Experts of a small language model: vocabulary 8192.
Below are experts of layer 10 (counted from 0) of a mixture-of-experts language model. Rows are named router (the router's row for the expert), gate (a neuron's input weights, with its number), up (a neuron's input weights, with its number) and show model dimensions 0-127. Each number is 200 + 30 x the weight over its row's rms, rounded and kept within 0 to 999.
Before each expert's rows: a language model's description of what the expert responds to. This comes from a sample of Wikipedia text that the model never trained on.

# expert 21
It responds to: Noun endings, common nouns. Common nouns and the final piece of multi-piece words, often before a comma or period, such as energy, roads, health, -s, -sky.
router,191,132,206,192,187,186,200,193,189,212,197,192,218,206,270,205,215,197,173,172,205,166,223,192,213,189,192,317,201,220,127,199,190,191,245,206,253,204,195,142,220,239,184,175,249,165,203,210,221,211,146,214,184,202,192,186,191,169,188,214,235,198,264,252,212,208,154,198,193,176,189,224,217,205,197,199,259,206,210,211,211,228,275,229,165,197,194,191,180,210,188,199,188,239,216,219,203,195,195,255,208,177,198,178,216,182,182,207,245,209,203,210,221,197,200,243,156,170,130,208,207,222,184,207,213,176,193,189
gate0,173,199,222,216,207,148,211,174,204,186,211,183,218,199,220,203,269,230,183,218,195,174,185,173,179,211,209,207,188,165,210,177,205,178,181,240,203,193,235,166,208,225,267,174,240,203,207,215,177,236,185,191,228,239,228,200,194,233,158,202,180,175,205,224,216,174,200,220,191,192,200,206,195,193,169,182,200,208,172,202,210,179,249,148,158,169,180,222,192,143,237,166,239,157,190,192,128,210,221,224,242,215,244,186,199,240,178,208,168,224,203,209,201,238,217,186,233,257,176,211,266,178,212,188,222,199,172,160
up0,208,211,195,203,228,187,167,187,204,222,186,192,206,159,181,187,165,190,169,162,207,169,233,226,199,196,185,235,156,203,187,214,196,183,149,198,216,184,145,216,213,155,200,160,196,240,206,142,168,189,234,225,216,154,148,180,213,129,229,204,216,195,134,213,209,186,194,178,154,184,185,192,221,225,211,293,255,207,170,218,219,162,172,175,209,236,196,224,154,193,176,172,165,175,181,212,143,239,211,210,147,227,219,209,220,181,163,215,238,247,239,195,241,215,215,205,210,150,228,222,175,217,163,205,172,189,191,181
gate1,260,180,232,192,232,187,210,221,177,158,245,214,230,158,173,217,192,171,210,182,260,191,228,224,192,201,165,159,212,189,143,228,170,190,232,203,146,212,252,188,250,245,198,206,229,181,121,187,217,234,210,211,176,166,200,145,246,242,209,219,215,199,191,174,199,189,233,198,178,219,167,202,159,196,200,154,186,174,205,226,197,234,204,198,199,163,136,196,247,216,195,255,207,187,170,223,221,164,200,242,168,190,238,160,231,239,233,216,204,213,185,201,202,225,263,161,176,168,223,187,239,236,281,245,205,232,215,203
up1,217,228,151,188,202,219,156,219,195,240,165,217,171,180,180,215,253,165,252,204,176,197,265,213,217,182,168,211,199,153,191,215,166,192,164,197,136,210,150,191,185,207,214,227,199,207,198,222,211,194,205,172,240,171,194,263,171,210,174,210,188,229,195,190,197,217,170,206,187,159,236,200,246,226,242,236,211,204,215,180,153,238,206,212,212,229,180,198,164,216,240,202,171,209,236,214,176,221,203,216,165,205,264,237,200,188,164,200,224,146,182,208,180,202,185,236,229,188,232,207,230,186,213,220,251,218,132,227
gate2,169,192,168,225,241,197,168,190,239,173,194,179,244,223,225,240,201,211,187,90,217,179,240,145,203,152,197,181,203,193,193,210,240,189,213,227,180,191,196,175,210,207,155,204,207,252,174,191,205,231,171,215,252,178,204,211,210,217,164,210,214,146,181,178,230,262,193,238,240,205,263,207,245,156,163,165,183,233,220,208,230,215,189,228,245,193,205,139,196,190,181,212,250,214,210,234,192,254,227,174,184,200,204,229,211,180,166,236,111,217,251,202,202,216,203,249,189,160,165,212,190,190,190,205,188,236,227,98
up2,181,235,149,249,245,187,192,200,162,224,182,220,216,216,213,217,240,263,189,130,257,200,241,182,184,224,238,167,211,185,157,189,197,223,236,207,193,138,207,216,211,220,239,179,222,241,198,141,174,219,232,192,155,223,208,262,194,197,202,218,213,196,218,219,233,159,188,256,157,234,147,230,163,150,183,177,190,192,215,200,193,203,206,203,214,222,233,211,203,162,199,148,184,200,223,200,187,249,184,244,246,195,241,171,222,180,230,173,216,162,209,173,168,193,203,185,179,159,238,211,202,150,191,208,235,189,183,224
gate3,188,225,242,176,242,280,190,233,213,181,196,165,164,209,172,206,215,269,208,205,225,217,191,176,211,142,192,256,225,144,162,165,216,228,233,210,236,227,235,221,194,254,231,224,260,175,195,196,169,181,213,182,284,163,232,182,147,183,197,231,197,210,226,192,214,213,201,197,155,202,119,201,171,194,173,157,209,229,242,166,163,203,171,201,256,172,182,221,182,183,180,190,176,255,184,206,180,177,223,223,146,207,212,182,191,219,178,270,195,158,272,217,256,179,185,238,170,192,149,202,247,226,194,182,225,180,221,191
up3,223,193,212,227,162,198,177,174,191,165,202,209,221,239,171,172,242,213,215,175,204,213,177,315,268,207,171,135,221,193,163,213,190,206,236,179,174,175,152,184,199,188,189,243,191,227,146,152,230,176,245,203,211,173,238,223,234,167,219,181,236,243,221,213,206,183,197,176,209,239,211,186,230,198,212,188,144,193,247,219,160,225,182,172,195,244,153,217,193,240,243,173,176,163,232,209,148,198,160,196,175,210,210,225,138,160,196,186,217,217,202,176,179,207,207,218,196,148,205,206,184,178,253,260,191,210,200,191
gate4,190,236,231,192,201,216,169,192,228,233,186,187,195,221,244,200,205,236,201,150,204,177,223,162,186,172,205,197,189,226,175,186,234,173,247,198,141,179,249,161,240,272,210,203,195,202,199,174,137,185,171,173,212,177,178,258,172,211,237,258,210,222,247,219,215,195,196,252,168,204,161,237,175,224,252,165,212,263,202,230,263,175,221,195,223,227,217,211,141,204,239,159,173,214,247,181,221,210,196,241,173,211,196,191,210,193,201,224,160,208,240,170,200,181,191,216,221,215,226,178,208,164,165,226,168,192,214,196
up4,155,135,198,194,194,161,203,222,193,198,166,169,233,179,256,207,165,227,209,166,231,173,228,217,199,140,231,221,243,292,247,197,191,179,205,202,166,156,231,192,238,196,253,184,221,211,227,213,236,201,262,222,113,184,200,195,238,154,181,197,235,183,235,234,203,233,241,196,170,154,187,213,143,137,174,205,167,183,226,195,181,176,177,185,161,235,203,203,153,210,232,201,202,219,226,183,181,244,191,217,169,182,199,194,177,198,228,112,239,174,190,208,215,180,175,252,145,167,189,182,224,178,186,199,249,222,223,158
gate5,190,189,173,255,254,182,170,207,165,230,197,204,195,179,237,172,147,287,176,174,188,189,223,220,170,216,199,208,189,225,184,147,207,204,229,179,182,178,207,252,161,193,176,217,153,192,195,157,252,150,209,190,246,261,238,170,212,186,157,234,185,201,251,196,232,233,182,196,239,204,192,244,209,193,189,170,161,256,187,215,224,200,231,180,245,202,199,204,157,200,206,161,200,233,256,180,224,188,195,181,188,163,210,185,227,199,197,224,136,192,169,204,189,188,205,216,214,207,183,215,230,181,190,225,224,171,174,220
up5,244,211,174,188,180,191,190,234,218,175,203,194,228,219,229,172,200,183,207,294,179,199,180,236,198,192,186,154,188,206,237,176,206,223,203,181,210,199,175,237,185,192,193,164,148,234,290,180,167,129,203,224,222,241,212,198,214,224,260,153,168,192,212,197,215,216,206,276,183,114,135,243,146,203,225,193,195,161,202,204,186,247,160,217,210,177,262,227,257,220,219,227,208,214,131,244,290,272,166,217,140,186,239,196,182,217,157,169,206,185,176,200,176,172,222,219,150,208,218,218,174,198,210,164,225,225,145,233
gate6,185,207,199,142,158,192,197,242,204,189,231,206,233,243,252,211,176,153,215,195,227,224,271,209,135,208,215,189,217,210,184,200,213,215,180,269,202,221,187,183,227,222,178,169,201,110,196,200,183,233,209,190,181,180,164,161,172,180,212,225,160,207,224,208,182,200,190,173,229,173,150,198,235,195,182,267,223,212,187,145,191,246,202,195,176,194,177,221,202,181,209,190,222,236,122,233,177,174,209,189,185,153,189,223,185,207,224,207,166,189,221,218,207,224,229,275,167,195,193,195,170,203,132,181,190,241,229,185
up6,193,184,205,203,189,190,186,216,210,214,238,225,241,213,213,232,207,236,208,182,208,225,185,206,247,175,135,192,242,213,236,180,161,215,115,170,186,184,237,211,178,181,195,188,253,169,165,233,168,178,165,173,275,155,214,179,173,228,203,255,234,183,152,169,224,205,105,225,207,249,203,239,199,221,197,227,157,184,225,269,218,152,168,136,218,225,163,205,204,235,212,199,190,159,194,207,195,237,249,171,211,232,187,260,179,234,234,187,202,216,188,148,133,162,197,194,233,161,188,208,244,211,230,186,190,224,228,172
gate7,141,177,201,189,205,211,222,187,233,229,197,192,163,162,211,262,186,257,208,184,173,238,246,222,210,205,177,243,209,253,207,182,237,195,157,242,118,160,173,222,205,206,191,181,219,214,197,228,215,214,162,179,220,198,207,221,192,179,235,216,226,227,204,181,131,201,187,196,188,207,217,195,169,198,179,204,212,193,200,229,224,231,177,140,224,221,222,217,222,237,194,236,234,215,268,187,171,218,199,210,218,222,290,238,166,210,230,199,173,212,263,200,197,174,189,147,198,202,235,181,203,256,189,212,242,206,206,170
up7,188,258,225,175,253,183,152,200,214,197,189,132,250,185,194,158,196,132,226,207,200,174,253,200,207,213,209,200,232,177,189,200,214,213,193,198,206,206,148,123,230,189,223,218,213,174,252,241,171,208,193,177,151,235,185,183,182,217,179,189,250,171,200,167,166,243,222,203,195,274,305,206,155,189,213,207,165,203,204,142,208,211,229,176,245,229,200,171,212,197,217,176,209,207,214,215,222,169,183,253,218,202,208,165,169,206,182,211,154,170,174,178,164,192,204,177,172,168,219,200,209,206,195,233,169,151,180,177

# expert 42
It responds to: Name-opening adjectives and headings. Capitalized first words of names and headings, such as World, National, United, President, or a state name after ===.
router,187,157,200,201,208,199,217,186,199,193,206,192,206,211,230,187,206,185,229,181,190,185,201,204,242,205,201,217,207,189,157,196,161,185,267,199,141,203,204,233,199,177,159,169,200,189,215,151,258,162,201,213,206,166,205,126,202,188,187,192,263,194,267,219,205,204,208,209,212,197,118,176,203,207,221,274,243,187,213,181,181,304,204,175,169,192,203,186,229,188,138,203,201,288,244,180,209,190,218,238,193,135,136,183,202,190,199,205,227,265,206,215,201,240,194,171,167,181,145,202,198,197,217,217,203,153,207,141
gate0,152,233,199,207,228,220,232,202,217,197,189,208,181,183,201,242,219,175,171,264,215,186,203,189,179,192,179,215,149,147,205,212,150,162,193,238,222,204,197,228,185,167,183,167,226,171,203,166,189,206,245,225,200,217,169,156,147,225,167,278,198,269,195,235,162,216,253,209,190,240,246,188,212,181,246,178,164,238,194,227,177,133,176,188,212,197,200,191,197,197,235,174,221,227,179,205,177,209,198,235,150,204,194,189,146,181,178,244,175,201,159,135,196,190,231,216,271,231,214,212,261,265,214,185,181,229,193,161
up0,223,202,142,147,232,251,185,214,151,195,192,277,151,166,169,241,134,168,196,173,158,223,229,220,193,209,192,197,152,218,164,174,240,194,288,240,172,196,189,171,190,192,206,230,178,202,203,235,216,187,222,180,272,205,165,193,201,206,231,206,210,193,191,241,237,235,146,201,181,182,198,142,175,169,222,195,197,203,170,206,187,164,184,225,221,188,214,216,184,240,201,241,234,208,128,175,180,222,195,221,185,217,269,222,171,164,151,244,263,176,203,240,221,193,191,154,169,270,259,228,253,159,161,214,178,184,147,221
gate1,191,193,193,240,235,213,218,177,202,184,182,182,228,212,271,180,190,177,249,222,202,215,167,145,222,197,219,167,226,172,134,228,190,168,219,204,192,229,244,161,195,168,234,196,194,171,174,211,189,290,188,233,261,143,230,184,185,215,185,200,201,250,113,235,214,117,185,216,204,208,179,198,197,198,174,212,191,190,199,174,185,163,188,234,176,222,191,248,178,182,200,182,180,155,161,195,190,224,170,211,189,219,172,170,195,206,172,200,206,185,262,201,200,200,189,180,244,189,155,263,227,220,221,201,178,215,236,173
up1,195,196,222,198,194,211,197,213,256,219,191,170,177,215,199,186,189,206,196,222,201,226,220,205,191,256,169,197,212,176,220,111,198,168,207,195,193,200,236,203,181,184,191,182,219,223,219,128,155,204,222,122,182,215,240,226,181,196,204,166,165,206,162,212,185,217,178,166,202,203,192,226,227,267,213,159,150,218,226,199,206,178,211,283,193,238,205,195,250,180,211,171,151,192,208,207,241,210,195,217,217,207,156,172,137,237,216,178,192,247,225,267,203,234,220,191,199,241,185,189,217,235,246,233,184,192,242,200
gate2,158,264,226,233,227,228,190,215,194,171,193,170,201,210,242,277,180,212,210,200,180,200,171,173,117,216,172,204,186,143,172,221,204,155,215,231,182,259,131,236,221,192,216,219,186,207,239,169,202,202,201,213,224,205,205,186,190,199,249,239,193,212,237,163,186,178,197,256,150,214,160,232,254,177,195,213,135,159,191,198,244,204,188,223,219,147,198,161,192,182,237,228,164,163,214,190,235,166,221,201,173,212,187,168,241,150,244,228,327,209,244,190,225,189,243,190,209,223,228,230,189,238,218,225,185,246,190,247
up2,135,206,187,168,194,200,215,200,221,197,202,181,188,246,190,200,206,225,195,253,191,214,194,147,216,163,188,212,194,208,200,149,177,227,243,193,173,145,232,202,240,224,194,227,166,195,200,259,134,207,190,182,110,222,227,223,193,258,223,205,198,169,214,253,216,233,213,261,202,198,194,150,181,170,193,213,194,194,231,224,191,185,166,240,164,198,193,200,201,201,234,213,190,135,221,171,238,153,170,166,199,188,173,233,212,251,180,165,203,205,186,265,155,208,239,216,205,205,221,169,209,181,192,211,222,229,156,183
gate3,197,229,237,157,233,201,224,172,224,156,216,220,128,212,238,209,180,175,220,215,196,192,199,222,233,233,211,194,207,178,187,207,215,237,220,216,163,217,222,182,172,269,228,196,191,230,214,149,169,261,239,202,280,221,213,212,211,223,207,122,181,252,118,178,223,227,239,240,193,207,203,174,214,200,173,170,198,179,185,218,210,194,198,197,194,178,182,186,180,183,212,189,208,126,170,215,180,210,180,170,195,220,187,215,181,295,144,180,196,246,169,171,226,223,219,234,204,225,192,219,198,163,165,131,170,137,169,165
up3,172,197,173,189,216,203,250,167,253,152,171,192,215,210,219,195,249,183,191,175,248,202,198,208,145,202,198,208,215,146,172,230,179,182,176,205,207,107,142,204,158,244,209,213,220,139,186,212,187,200,252,197,189,189,171,213,196,177,162,224,213,244,183,169,180,168,223,194,209,212,95,188,219,204,204,178,213,218,242,253,192,172,196,206,175,224,196,232,167,242,148,227,203,188,196,155,217,208,216,211,220,217,152,182,204,140,176,204,164,231,220,181,243,175,212,183,223,242,186,215,188,253,218,257,222,163,213,110
gate4,196,295,296,204,187,189,239,245,162,235,234,192,190,176,181,207,183,184,203,152,229,225,152,202,194,235,174,259,222,183,232,172,251,230,174,237,200,181,189,224,197,191,167,188,191,172,234,167,220,162,202,153,263,180,178,193,244,194,195,195,173,239,203,231,160,164,210,218,249,240,211,208,201,149,191,232,229,184,186,134,195,159,215,212,190,187,168,161,172,216,226,129,187,178,206,175,231,142,212,233,175,216,170,168,211,242,176,224,214,198,177,178,197,196,181,218,167,191,195,245,211,196,134,147,200,198,242,210
up4,224,194,190,210,181,162,144,156,210,166,157,193,192,189,232,177,263,222,196,148,173,196,175,183,200,187,160,201,204,243,186,175,171,191,268,174,207,236,242,222,183,214,253,187,203,224,209,220,184,204,192,228,225,240,194,167,170,213,219,218,191,211,173,170,199,257,188,237,189,159,224,188,215,190,184,176,211,181,188,215,227,178,179,215,251,175,155,217,166,183,200,209,231,216,201,167,155,174,200,175,181,189,87,183,223,197,179,178,212,186,212,181,173,215,240,220,171,176,190,191,182,243,230,230,176,205,219,176
gate5,223,183,261,137,216,174,203,220,213,171,216,213,239,196,226,238,185,262,259,211,177,148,202,179,206,200,198,165,216,174,126,200,232,168,174,184,154,204,218,160,201,164,223,223,225,235,209,166,193,216,171,216,186,222,208,170,227,233,197,204,150,221,142,185,187,188,180,212,250,209,183,164,259,166,214,226,192,178,207,216,181,169,214,202,159,179,192,178,228,142,222,226,259,155,208,228,183,226,154,212,173,181,214,201,222,169,183,222,211,221,156,225,174,191,170,204,159,251,206,206,179,209,154,185,215,165,201,204
up5,171,182,160,174,184,233,195,176,169,213,265,228,167,196,197,204,164,157,215,154,190,183,190,233,232,217,217,185,182,183,234,230,223,180,230,147,156,151,252,150,155,206,177,181,241,199,169,217,202,187,255,189,208,195,170,186,201,185,233,219,215,218,201,242,196,213,282,194,166,158,164,211,211,217,228,196,208,179,170,191,245,222,135,171,217,185,258,240,181,229,246,190,252,183,211,200,184,156,175,190,219,222,240,252,158,166,208,261,182,191,202,201,207,182,192,138,278,237,211,243,168,190,224,181,214,195,222,267
gate6,150,224,269,199,191,195,239,169,236,216,158,185,210,170,207,180,176,252,215,175,142,176,208,174,188,168,192,188,172,170,207,197,235,202,219,188,252,222,158,227,200,160,195,187,231,197,213,178,167,193,202,223,219,210,189,194,220,245,210,206,139,247,178,207,232,213,214,244,231,197,178,200,232,121,215,235,229,179,188,174,221,239,209,182,199,184,263,224,223,203,171,232,250,189,229,173,272,249,167,186,194,233,183,87,209,249,142,231,224,257,196,218,180,206,204,183,231,212,223,250,173,178,211,193,203,201,180,178
up6,206,218,231,147,200,199,187,185,198,175,216,150,165,181,203,224,212,231,208,202,187,231,161,165,211,194,202,227,169,223,224,204,198,172,181,197,138,189,228,159,170,209,206,190,206,189,250,207,189,175,199,186,225,153,196,201,163,199,211,218,140,195,195,177,186,205,164,209,169,212,211,233,213,211,223,233,242,230,176,245,144,222,182,182,202,229,139,194,221,234,234,211,160,218,178,196,217,195,242,137,156,197,199,207,116,192,190,208,258,203,187,220,246,256,188,161,177,233,172,262,222,201,136,196,143,211,151,160
gate7,147,237,169,167,164,202,206,162,193,188,170,220,208,158,231,220,204,184,203,249,220,191,195,230,198,219,207,189,185,198,223,177,161,209,174,230,195,172,268,210,213,225,198,227,175,130,163,170,184,207,194,220,175,208,162,220,193,213,197,261,235,220,203,230,142,182,261,214,189,166,212,207,181,224,207,234,240,240,184,146,112,146,227,162,142,214,202,203,286,246,217,199,184,181,189,198,217,206,169,195,223,220,203,179,161,230,220,272,244,180,185,223,215,243,191,173,174,228,244,183,212,171,190,185,151,189,218,218
up7,151,184,196,192,222,198,200,186,182,223,228,198,237,243,168,199,200,177,213,176,198,180,181,221,182,173,192,215,177,178,168,188,207,219,150,221,193,204,245,199,261,206,223,215,210,203,223,214,207,226,191,215,219,173,217,209,190,191,211,166,199,165,212,163,215,168,195,226,267,190,191,170,202,198,212,197,231,215,244,278,223,265,229,182,169,223,151,274,160,209,173,209,199,239,225,247,190,216,205,174,224,203,190,157,217,191,203,136,181,152,214,152,290,196,196,199,199,244,222,203,144,233,226,165,162,257,214,187

# expert 61
It responds to: Tokens next to numbers. Punctuation, months and words right after numbers in dates, coordinates, statistics and identifiers, such as |, °, aged, January, approximately.
router,254,159,151,212,261,300,254,165,220,237,224,224,202,184,184,257,223,178,191,194,155,219,214,249,245,219,237,192,227,208,218,211,181,195,216,188,224,184,131,150,197,240,179,217,234,202,156,142,150,219,211,168,157,170,277,152,204,224,173,172,184,125,222,179,180,167,208,147,217,175,190,242,188,216,187,193,217,125,145,206,214,211,200,212,268,253,244,216,184,218,183,222,242,196,232,194,187,157,180,195,206,226,221,243,189,229,186,161,161,255,161,173,206,258,200,176,253,209,221,201,143,167,193,233,217,212,197,189
gate0,225,156,228,192,203,189,185,247,216,177,208,184,190,196,207,153,195,261,210,196,229,166,273,209,192,158,240,199,216,209,190,185,183,236,228,211,192,195,202,215,204,231,224,173,223,272,230,253,171,180,143,222,213,159,254,190,237,193,199,173,197,198,171,223,229,183,194,225,275,221,208,258,173,180,217,191,187,186,189,229,135,200,204,213,248,193,174,215,258,168,197,174,178,163,210,226,188,213,215,176,173,176,225,188,229,191,189,209,220,193,212,159,240,206,162,226,213,205,183,264,224,212,202,158,143,249,268,201
up0,198,189,184,224,150,212,270,160,196,184,152,129,251,178,159,212,178,194,209,174,200,194,177,177,174,229,197,216,248,123,184,264,217,213,192,202,218,177,232,153,231,207,250,156,242,206,237,191,206,212,208,211,218,221,201,157,180,268,231,176,190,219,255,156,181,181,251,266,188,192,124,244,216,159,154,243,244,221,220,189,207,216,222,195,212,202,198,176,243,170,198,218,165,218,189,206,219,210,217,175,188,206,260,171,211,233,229,232,119,203,177,212,153,158,247,239,220,165,168,233,182,196,200,179,220,225,163,239
gate1,151,184,242,177,212,218,210,180,200,154,204,207,182,210,180,165,235,175,223,284,181,198,207,198,195,204,200,208,178,196,225,243,180,225,179,160,220,210,226,150,182,196,225,180,191,263,176,153,210,170,180,219,157,195,134,213,188,221,194,260,185,177,190,239,244,211,215,191,240,233,227,213,191,158,196,249,238,204,282,204,167,229,215,228,149,162,202,226,203,190,186,167,196,243,211,202,247,216,165,215,183,222,218,250,209,177,168,192,168,261,211,178,182,215,158,233,224,239,230,194,195,233,157,231,192,211,153,243
up1,242,205,213,211,232,227,219,196,192,218,185,180,193,169,194,173,194,187,222,234,178,190,215,149,253,237,141,214,251,252,253,199,207,202,230,175,186,190,177,250,196,190,180,194,212,200,212,221,181,149,197,176,244,165,165,244,143,199,175,268,215,194,126,201,202,187,198,231,177,192,185,272,194,187,222,254,238,199,211,195,223,188,206,197,225,200,232,119,214,190,220,186,255,175,240,192,181,223,219,218,202,240,178,244,147,193,235,227,165,197,167,190,205,190,201,186,241,216,205,144,204,229,212,227,245,231,173,241
gate2,214,176,192,140,188,191,165,198,207,248,205,242,213,181,227,260,229,199,147,146,227,215,181,177,205,200,203,193,177,201,194,223,230,276,249,204,238,208,199,225,236,219,260,192,194,215,196,159,195,219,155,183,222,220,172,164,209,275,171,209,183,172,199,184,238,176,227,191,226,215,164,189,227,251,134,200,218,192,170,203,188,157,154,168,192,250,126,212,229,165,240,197,270,209,162,205,148,231,181,202,246,206,198,203,124,198,170,149,182,173,166,215,282,208,166,188,168,164,225,236,157,247,215,189,233,194,246,187
up2,183,177,202,201,180,209,265,146,207,158,187,230,251,182,183,201,127,165,167,223,169,224,213,218,216,238,220,216,200,201,150,205,211,199,203,163,99,192,190,216,237,244,220,104,222,210,192,193,173,162,184,181,200,212,196,153,143,184,189,201,206,241,231,197,199,202,165,212,167,156,196,225,185,211,204,187,191,184,214,189,247,217,194,213,136,179,188,220,161,233,205,237,181,198,184,232,212,168,241,211,152,216,178,256,203,212,184,237,189,256,258,231,181,187,203,235,210,166,214,157,194,194,229,196,214,227,229,172
gate3,162,249,222,255,184,237,176,272,154,159,188,193,254,148,190,143,186,265,215,222,172,200,232,251,198,167,164,157,219,186,162,219,216,213,172,224,182,233,163,197,213,183,247,261,203,189,223,225,207,173,170,193,218,192,197,256,216,184,173,228,182,206,212,185,166,239,243,153,179,171,196,240,205,248,186,215,190,150,190,191,196,238,202,193,213,193,209,227,210,197,193,214,198,229,178,188,220,230,234,217,209,254,177,118,166,189,248,209,227,193,166,197,224,201,174,202,172,169,166,210,179,233,150,194,216,193,198,152
up3,168,177,227,196,183,199,207,221,209,165,214,195,174,201,215,195,160,165,192,218,239,222,169,193,199,128,233,167,283,160,215,168,158,203,198,208,205,183,256,233,225,214,202,185,159,212,230,226,176,210,238,198,192,181,225,171,306,217,208,183,188,201,172,192,200,222,178,180,202,149,187,203,195,224,205,223,180,205,169,217,190,206,198,203,223,216,203,221,217,185,200,243,197,233,190,224,145,208,256,225,203,160,250,183,209,181,165,210,197,227,196,193,209,197,233,185,191,138,155,181,282,221,210,173,186,180,208,211
gate4,199,246,205,206,198,211,185,202,199,234,250,168,190,211,197,266,207,205,206,233,173,227,181,191,224,234,223,209,155,219,183,208,169,159,202,246,232,226,235,192,207,198,207,168,227,236,239,204,208,144,246,194,242,229,184,212,182,226,212,167,171,256,206,182,169,233,264,195,219,192,230,226,177,210,237,150,226,205,249,198,175,225,162,184,205,192,149,233,183,207,136,208,200,178,213,256,215,201,179,150,211,239,234,195,171,204,265,188,173,168,151,175,225,217,207,196,229,161,192,218,193,216,205,196,203,186,176,202
up4,176,219,180,220,238,192,236,224,183,192,219,196,255,219,233,211,226,193,258,199,174,232,216,229,194,226,230,205,170,159,206,214,179,223,202,197,116,230,177,204,195,227,210,217,173,214,234,178,198,234,205,178,245,200,193,219,283,219,207,189,210,182,167,251,170,135,205,212,255,231,177,239,177,249,174,169,245,185,236,218,173,221,179,224,183,223,214,216,198,225,252,153,220,236,211,194,175,176,224,222,221,172,203,205,200,209,245,219,189,197,174,165,219,211,171,151,231,160,222,193,224,215,171,226,217,173,168,209
gate5,185,173,236,206,173,228,197,197,168,205,148,226,208,169,209,209,183,205,173,196,222,184,199,245,194,191,260,220,229,144,189,224,168,203,222,227,220,172,156,191,278,207,168,265,195,179,211,202,265,145,181,216,222,223,156,239,207,233,203,220,145,180,206,176,197,219,176,135,180,178,150,217,200,188,153,196,165,175,146,216,146,156,255,200,215,225,193,194,211,204,243,155,191,159,204,247,223,230,207,194,198,187,158,157,192,198,167,237,189,263,164,231,181,214,214,196,200,195,133,254,234,249,212,174,218,125,151,181
up5,199,209,192,124,133,174,196,185,170,215,221,233,200,220,175,193,195,160,273,198,167,218,211,188,191,204,178,228,198,227,187,164,194,235,206,136,148,245,239,189,218,159,215,187,170,204,169,250,183,174,237,258,158,175,188,155,217,207,187,194,157,213,209,207,183,150,238,198,195,216,197,274,194,238,228,237,226,217,192,230,206,236,221,156,224,205,170,207,152,210,241,214,163,132,152,219,172,163,165,206,210,220,228,221,175,204,180,204,230,170,175,256,205,208,219,216,194,228,201,199,204,240,191,190,219,171,175,131
gate6,186,194,205,161,183,267,186,210,204,132,185,169,218,208,211,219,200,238,190,189,216,219,192,180,204,239,227,221,213,195,161,256,246,177,211,157,210,191,187,211,188,217,205,222,221,124,143,217,209,152,160,175,146,183,217,198,129,185,171,177,181,262,170,171,211,210,196,206,224,159,289,218,113,159,218,181,185,206,197,216,114,199,197,215,204,161,209,131,229,183,222,227,233,182,215,246,160,202,226,188,285,151,165,219,180,192,275,149,166,229,202,247,196,221,185,240,179,237,217,180,201,162,152,177,214,139,216,228
up6,197,239,208,153,230,204,175,268,198,201,194,218,169,178,189,174,228,174,188,238,146,147,211,235,222,216,195,221,231,186,194,223,253,183,185,194,143,227,188,249,157,241,263,181,213,230,164,184,185,224,195,216,243,185,228,205,216,241,222,215,195,206,180,209,197,151,182,193,196,185,197,196,210,223,192,199,205,202,180,242,247,233,221,192,211,241,194,222,166,232,139,191,124,178,167,154,256,225,173,238,158,154,189,212,158,204,200,188,245,150,212,215,200,242,181,185,206,206,215,192,203,200,217,227,201,191,230,243
gate7,210,190,230,153,188,174,189,199,181,185,216,206,166,185,217,275,259,180,210,204,216,238,220,188,152,240,204,199,206,150,212,170,198,226,165,150,253,243,184,248,198,208,166,219,248,235,189,185,179,217,267,234,235,186,145,167,244,181,211,229,172,233,196,155,174,205,261,165,203,205,239,258,197,220,235,215,218,178,185,189,195,203,221,216,201,220,162,162,194,223,236,194,238,180,165,252,141,140,167,246,167,207,203,255,134,183,190,218,255,238,185,207,226,262,221,225,196,226,240,223,202,207,161,227,200,214,230,171
up7,239,182,193,183,188,200,231,188,255,180,250,199,190,195,155,272,234,194,174,158,187,201,225,180,182,174,195,266,237,179,264,226,188,201,196,207,238,189,240,239,169,159,186,187,233,194,211,226,202,214,169,204,207,184,216,210,225,152,189,199,211,183,282,185,215,216,156,231,171,179,211,213,198,176,146,229,226,200,248,183,202,144,207,169,220,177,137,245,173,143,183,240,194,240,230,250,186,252,245,241,189,140,230,177,164,245,205,193,163,190,177,213,175,182,182,200,232,215,200,192,199,218,198,177,224,151,165,180